config.yaml
num_hidden_layers: 14
moe_layers: [0, 1, 2, 3, 4, 5, 6, 7, 8, 9, 10, 11, 12, 13]
router_score: "sigmoid"
normalize_top_k: true
routed_scale: 2.0
lr_router: 0.000674
vocab_size: 8192
tie_word_embeddings: true
max_steps: 5106
Below are experts of layer 3 (counted from 0) of a mixture-of-experts language model. Rows are named router (the router's row for the expert), down (a neuron's output weights, with its number) and show model dimensions 400-479. Each number is 128 + 24 x the weight over its row's rms, rounded and kept within 0 to 255.
After each expert's rows: "comes before" lists some tokens at least twice as common just after its tokens as in all text. This comes from a sample of Wikipedia text that the model never trained on. Tokens count by the router's weight.

# expert 31
router [122 151 133 159 120 125 144 134 145 163 125  96 131 129 135 137 159 118 122 148 163  91 162 149 126 107 116 123 124 129  79 128 137 171  86 115 109 153  91  93 150 110 112 143 113  91 119 123 161 102 141 119 121  84 122 130 117 103 137 174 125 160 159 162 152  87 123 123 139  90 106 147 124 190 133 149 117 102 137 105]
down0 [129  87 145  73 105 134 122 125 137 153 158 119 128 141  64 128 121 136 115  82 154 107 117 149 175  93 145 125 141  97 157 106 162 108 136 104 103 119 143 138 133 138 118 161 121 108 156 127  87 113 114 106  88 146 125 112 131 180  81 194  91 135 123 127 117 124 108 110 101 117 142 120 149 131 135 157 117 113 148 123]
down1 [135 137 121 143 158 126 109 115 164 108 118 115  87  80 127 112 162 142 130 160 117 142 151 169 123  90  96  73  86 168 109 133 101  94 182 143 136 145 188  87  88 106 116 158 137 116 165 136  66 139 121 176  83  98 160 100 115 140 124 141 133  99  72 136  86 137 108  95 136 110 170 161 149 111 137 149 144 113 156 117]
comes before: " |", ".", "–", ";", ",", ")"

# expert 32
router [130 130 135 154 165 119 122 122  81 141 136  91 119 161 141 126 192 124 126 141 142 124 133 145  81 144 110 119 123 112 150 127 173 149  59 135 136 132  96 150 149 134 138 131 133 125 122 134 177 136 166  98 104 129 147 134 133  60 121  84 112 146 154 147 149  68 130 146 138  95 114 122 110 141 133 145 101 135  94 117]
down0 [146  98 125 178 135 131 109 125 110 173 103 148 135  92 139 145 141 113 136 111 104 150 116 121 164 102 168 135 154 129 155 150 121 185 141 108  95 117 132  96 135 142 131 128 177 123 156 104 149 142 140 100 131 138  91 133 125 130 110 165 155  78 102 119 168 140 114 146 144 165 121 136 115 108 138 161 162 118 144 114]
down1 [152  96 135 109 121 124 147 112 111 142 170 124 146 148 126 137 105 120 143 110  69 142 184 110 108 120  88 127  95 114 111 100 127 158 107 128  65  91  94 106 147 144 158 160 122 147 113 102 120 100 158 138 142 139 133 126 142 130 117 125 152 173 116 149 111 116 120 121 132 107 129 127  71 103  98 147 126 141 134 108]
comes before: "\n", "-", "|", "==", "===", "The"

# expert 26
router [162 155 135 144 132 157 114 121  97 152 106 124 134 163 112  67 132 122 142 139 139  68 159 102 117 117 136 138 132 106 110  83 162 145 120  89 119 135  93 134 114 132 145 126 151 127 158 122 142 101  96 159  96 109 106 119  66 119 147 115 116 139 154 176 137 113 136 125 120 147 118 137 152 162 141 153 116 153 153 141]
down0 [158 188 166 128 115 104 112 149 130 153 104 149 187 112 159 138 140 105 122 151 111 154 136 139 139 120 128 161 105 123 105  89 144  78 101 134  78 133 144 132 108 145 109 125 122 136 140 126  57 127 151 129 123 158 101 169 147 114 126  74 148 123 112 135 104 118 147 153 136 120  67 102 118 161 103 117  99 137 127 140]
down1 [125 121 111 141 123 137 117 137  66  87 153 155 117 125 177 112 172 136 153  95 106 121  81 142 127 134 110 126 159 107 151 136 133 134  95 124 136 135 105 151 123 171 115 136 150 106 169 126 121 122 131 143 197 113 125 134 172 148 144 144 137 125 142 185 155 140  78 112 123 101 116  95 121 101 121 108 144 168 168 112]
comes before: " |", ".", "–", ",", ";", "%"

# expert 14
router [109 137  83 143 132 154 127 137 147 123 129 124  81 129 159 129 152 169 110 141 115 121 139 149 122  89 111 144 119 139 119 122 163 153 105 137  87 107 114 123 110 106 110 113 155 106 162 137 152 142 155  90 139 126 154 148 120  80 132 131 126  97 108 118  76 105 124 130 162 101 104 101 132 121 123 118 118  98 151 144]
down0 [121 107 165  98 125  94 102 141  89 137 107  95  91 171 172 138 103 125 102 116 133 117 167 113 134 139  96 138 200  91 148 111 128 123  84  83 104  95 163 137 135 167 157 123 132 144 176  90 119 141 122 147  78 113 155 120  91 140 141 167 138 134 171 142  94 155 147 146 109 152 148  72 155 127 154 165  68 135 138 138]
down1 [138 119 136 156 146 113 147 121 132 147 141 128 142 139 151 154 126 129  90 139 151 138 110 156 129 167 114 116 131 144 134 155 134 131 116 154 111 150 132 129 124 106  48 152 170  76 155 107 172 115 105  53 140 127 128 120 120  97 106 160 127  89 138 136 126 132 123 130  87 102 133 116 180 121 111 101 110  87 146 166]
comes before: " |", "2", "a", "1", "k"

# expert 20
router [110 162 132 163 154  89 106 112  92 100 165 123  98 114 168 187 164 126 118 124 129 122 144 202 111 156  87 149 111 116 160 128 166 158  87 107 134  85  95 122 145 109 114 131 117 102  94 129 135 109 114 166 119 120 148  88 130 106 107  81 120 114 142 155 136  92  95 119 153 127 116  99 110 126  86 198  80 141 115 152]
down0 [121 151 122 135 113 124 133 101 102 133 154 105 101 120  81 120 151  82 168 150 159 163 121  84 108 162 154 134 157 137 147 144 116 148 127 123 129 109 133 107 147  88 143 130 116 123 121 169 147 130 126 208 105 164 125 112 134 121  90 112 104 162 184 119 170 102 147 151 133 116 162 155 116  93 139 102 139 139 157 122]
down1 [156 130 137 108 100 141 134  91 108 137 108 115 160  71 111 140  87 116 113 116 141 100 123 141 129 146 145 148 121 108 134 190 123 145 112 137 109 125 123  77 154 125 168 146 143 144  96 173 114 175 118 112 120  82 121 154  87 150 173  93 129 147 109 160 121 148  99  98 150 136 107 133 153 127  94 103 133 118 109 123]
comes before: " the", " a", " \"", " his", " S", " C"

# expert 63
router [122 164  57 112 134 155 101 133 150 115 124 124 182 147 110 101 129 148 138 120 129 155 191 119 124 131  85 133 140 184 145  74 168 117 121 113 169 111 122  92  88 103  92  98 126 159 180 137 129 136 158 117 169  97 150 122 143 117 143 114 137 164 131 126 146 117 130 125 135  97 143 125 115 132 164 115  86 147  92 125]
down0 [112 110 151 122  99 142 140 134 141 131 112 115 117 134 143 169 114 130 117 131 131 163 122 108 145 132 144 139 154 173  91 165 116 102 115 132  88 108 108 139 114 143 140 132 130 177 155  98 106 103 126 136  61 142 175  84 119 143 110 167  99 108  97  86 134 142 111 123  93 140 157 112 136 146 137 135  72 167 172 133]
down1 [132 152 143  99 123 110  99 111  95 134 135 106  95  71 127 142 145 160 127 106 141 120 132 170  92 145 192 164 118  64 156 129 116  77 143 138 112 104 151 150 117 124 126 103 143 135 122 151 148 110 167 173 135 164 115  83 136  67  83 164 159 130  92 128  95 142  90 131 133 146 168 132  97 136 128 166 137  78 151 157]
comes before: "\n", " ", " 0", " 1", " 2", " 3"

# expert 48
router [132 119 151 138 113 146 127 148 149 116 102 118 159 143 136 168 104 144 135 139 117  87 149 142  56 159 155 173  81  96 146 117 149 143 101 127 126 119  91 113 171 130 120 125 113 117 159 151 122 101 146 125 107 116 126 120 107 122 122 136 106 122 133 165 177 101 136 126 126 103 149 135  61 131 114 143 107 132 139 119]
down0 [ 77 157 108 124 154 103 156 111 115 110 135 140 161  98  99 130 163 168 108 117 129 116 121 129 119 138 125  80 122  87 138 147 131 129 100 149 130 120 103  96 121 147  95 137  61 124 133 114 136 111 165 117 133 129 127 143 118  71 117 127 163 133 107 133 160 108 117 169 123 150 110 107 140 115 125 166 152 120 117 136]
down1 [132  99 121 113 160 137 146  79 134 172 144 126 115 161 166  99  73 107 135 139  97 118  86 123 133 142  94 103 135 124  83 122 122 129 138 133 136 129  89 112 142 135 142 114 126 147 105  98 135 131 164 150 115 131 162 112 137 161 132 112 107 158  85 131 134 135 142 157 116 142 138 148 128 108 113 137 119 137 120 135]
comes before: " the", " was", " a", " is", " be", " he"

# expert 9
router [141 126 156 169 157 126 144 139 156 122 116 127 162  93  92 164 142 161 124 115 117 174  99 129  83 130 124  97 112 111 129 164 139 138 138 137 137 107 117 122 114 154 155 117 130  94  54 117 131 106 105 166 120 115 136 101 144  80 122 125 135 114 142 117 132 164 111 138 128 145 122 107 130 126  78 139 123 134  89 134]
down0 [111 121 136 169 141  87 120  92  92  97 109 107 109 153  97 124 141 121  95 124 141  94 100 183 153 134  96  86 132 125 159 113 138 136 142  98 142  79 155 119 140 132  88 101 124 154 194 122  93 112 151  77 139 115 144 108 118 110 141 138 152 133 150 151 149 183 102 147 133 112 111 122 146 171  82 139 117 126 163 120]
down1 [151 102 137 162 124 161 112 111 118 157 137  99 119 144 127 129 130 123 105 103  99 149 135 169 116 121  92 166 107 115 113 141 122 161  84 125 104 112 114 145 136 114 156 131 132 108 131  98 133 123 128 159 139 115 114 111 141 141 111 140 141 183 139 161 114 180 129 124 142 107 135 122 109  92  97 170 130 150  78 104]
comes before: " |", ")", ".", ",", "–", ";"

# expert 41
router [130 105 108 107 157 162 157 147 153 145 140 110 128 103 114 138 137 114 133 153 122 123 174 166 108  96 113 140  99 123 135 119 111 132 132 113  95 145 119 158 135 147  92 139  97 141 121 181 146 138 113  52  88 139 129 153 165 142 123 122 135 154 162 121 111 106 107 104 152 135 118 128 129 115 105 149 104 132 161  94]
down0 [110 109 181  79 104 128 146 163 125 104  99 162 139 142 146 164 115 129 116 128 139 100  99 100  97  84 162 123 183  76 133 114 159 141  79 129 139 111  96 156 107 149 133 134 114  98 157 150 121  93 121 101 121  95 128 109 148 135 100 143 147 127 128 120 121 143 130 182 170 122 141 148 134 105 167 173 153 134 115  95]
down1 [158 119 119 175 127 167 124 143 140 146 114 104 173 106 136 137  92 147 112 146  76 141 177 168 112 113 164 153 132  95 132 128 158 192 133 123 111 156 130 156 114 129 151 107  93 146 131 140 104 134 118 175 143 118 108 149 137 157 141 148 169 145 111 117 124 109 120 142 113  61 136 150 130 105 120 104 115 145 120 155]
comes before: " The", "\n", " He", " In", " was", " It"

# expert 29
router [121 105 167 141 122 117 153  97 127 141  94 118 185 124 166 114  82 145 170 221 128 112 105  96 141 165 116 152 142 133  94 160  98 150 124 123 148 114 183 114  89  84 123 158 139 141 114 116 138 159 117 162 115  87 129 120 133 110 132 173 162 121 111 104 133 130 116 146 142 156 119 128 127 110 132 170 115 126 126 116]
down0 [184 168 101 128 142 133 129 150 145 128 135 118  89 143 131  92 101 101 123 155 115  79 139 108 118  99  93 112 130 119 116  94  99 127 117 130 119 146 138 122 118  87  75 128 116 134 135 130 149 122 114 140 136 159 123 134 177 134 128 173 138 118 149 119 151 172 177 131 125 156 152 124 134 113 137 133 113 117 108  86]
down1 [119  97 157 122 171 141 161 115 147 111 135 116 131 139 130 150 121 103 133 142 141 127 148 117 143 138 164 150 112 117 143 148 112 105 126 131 101 140 168 142 166 111 176 134 114 123 135 124 150 142 150 152 124 154 146  81 177 120  78 148 123 170 171 136 121 135  80 112 121 109 106  87 130 137 109 144  82 170 121 114]
comes before: ",", ".", " of", " and", " in", " ("

# expert 47
router [ 97 166 146 152 122  98 141 140 102 129 149 111  99 154 140 112 148 145  93 141 145 178 113 154 114 139 117 169 118 135 102 163 120 139 122 129 179 138 143 119 154 172 159 185 139 139 136 163 121 149 141 133 138 186 154 127 123  93 148 126 133  63 160 123 122 139 152 134  98 136 118 129 138 122 164 112 143 135 112 101]
down0 [164 125 159 105 143 125 133 128 110 110 113 181 154 110 171 103 145  98  83 171 210 134 121 134 121 121  96 106 142 130 127 110  87 131 160  91 134 140 160 111 121 138 147 134 128 126 134 116 110 126 152 141 124  84  59 132 149 153 121 143 140  97 101 113  89  96  99 137 150 150 100 146 132 153  89 119 133 159 128  96]
down1 [ 92 134 103 126 121 116 108 158 102 113  89 109 127 137  96 153 114 125 126 117 111 163 130 132 134 136 130  84 176 142 117 139 131 147 121 131 135 141 140  86 107 168 151 126 124  86  85 174 150  77 113 105 169 155 105 121 113 120 130 152 164  97 142 181 178 143 141 108 101 132 110 118 133  96 131 149 144  94 122 142]
comes before: ",", " of", ".", " in", " and", " ("

# expert 45
router [138 113 142 124  87 153 121  95 127 136 125 133  96 124 148 163 116 134 126  88 136  82 159 138 111 159 137 144 131 110 129 130 127 133 129 159 127 119 112 110 116 106 127 111 171 121 139 120 136 100 156 156 124 112 133 143 137 132 130  84 100 152 142 128 130 126  85 146 117 131 164 144 120 161 115 122  91  90 119 144]
down0 [132 122 142 161 112 151 150 115 107  93 177 122 142 117 139 109 166 117 122 143 133 137 108 101  98 148 104 116 128 152  89 122  98 139 132 162 123 147 109 171 178 154 112 101 132  93 126 125  56 102 126 137 151 153 162 118  94  68 186 113 100 127 101  71 148 129 110 110 114 108 126 149 125 125 160 111 104 105 114 118]
down1 [ 94 124 118 155  95 105 168 133 161 100 138 155 154 124 157 158 133  91 134 109 168 140 143 127 101 155 131 116 138 103 104 162 112 150 146 136 139  74  98 131  89 101  93 131  92  95 173 139 117 113 176 124 119 141 108 165 130 143 127 161  99  94 114 138 182 175 144 109 140 132 158 125 112 140 127 100 121 128  98 129]
comes before: " the", " a", " his", " be", " their", " this"

# expert 25
router [ 98 146 117 123 137 132 119 142  98 144 169  90 131 110 144 143 184 104 142 126 115 134 149 148  80 132 105 151 123 140 156  93 140 145  58 126 165  65  91 135 135 133 119 129 134 146 132 116 168 122 183  94 113 152 126  99 108 104 120 110 120 151 126 130 140  73 124 113 149 117 142 121 131  96 129 119 115 112 114 140]
down0 [ 92 137 100 155 119 123 110 129 133 138 168 110 107 122 178 166  84 128 190 115 118 112 144 138 153 110 127 121 122 167 115 146  85 149 147 178 140 136 136 116 118 179 158 137 168 166 120 137 122 129 123 127 144 138 103 129 144 138 154  69 120 150 118 105 120 121 176 144 111 108 103 116 129 106 116 107 125 113 110 181]
down1 [179 123 156 135 107 161 156 127  91 105  88 118 158 110 114 138 145 170 150 110 151 132 144 157 104 109 149 191 164 138 124 160 145 147  71 118 141 121 127 140 143 160 145 118 152 155 122 127 144  90 121 143 135 128 110 110 164 158 148 124 116 112 101 162 164 122 133 128 152 163 133 114 140 168 102 167 116  93 109 130]
comes before: " |", "0", "1", "2", "3", "6"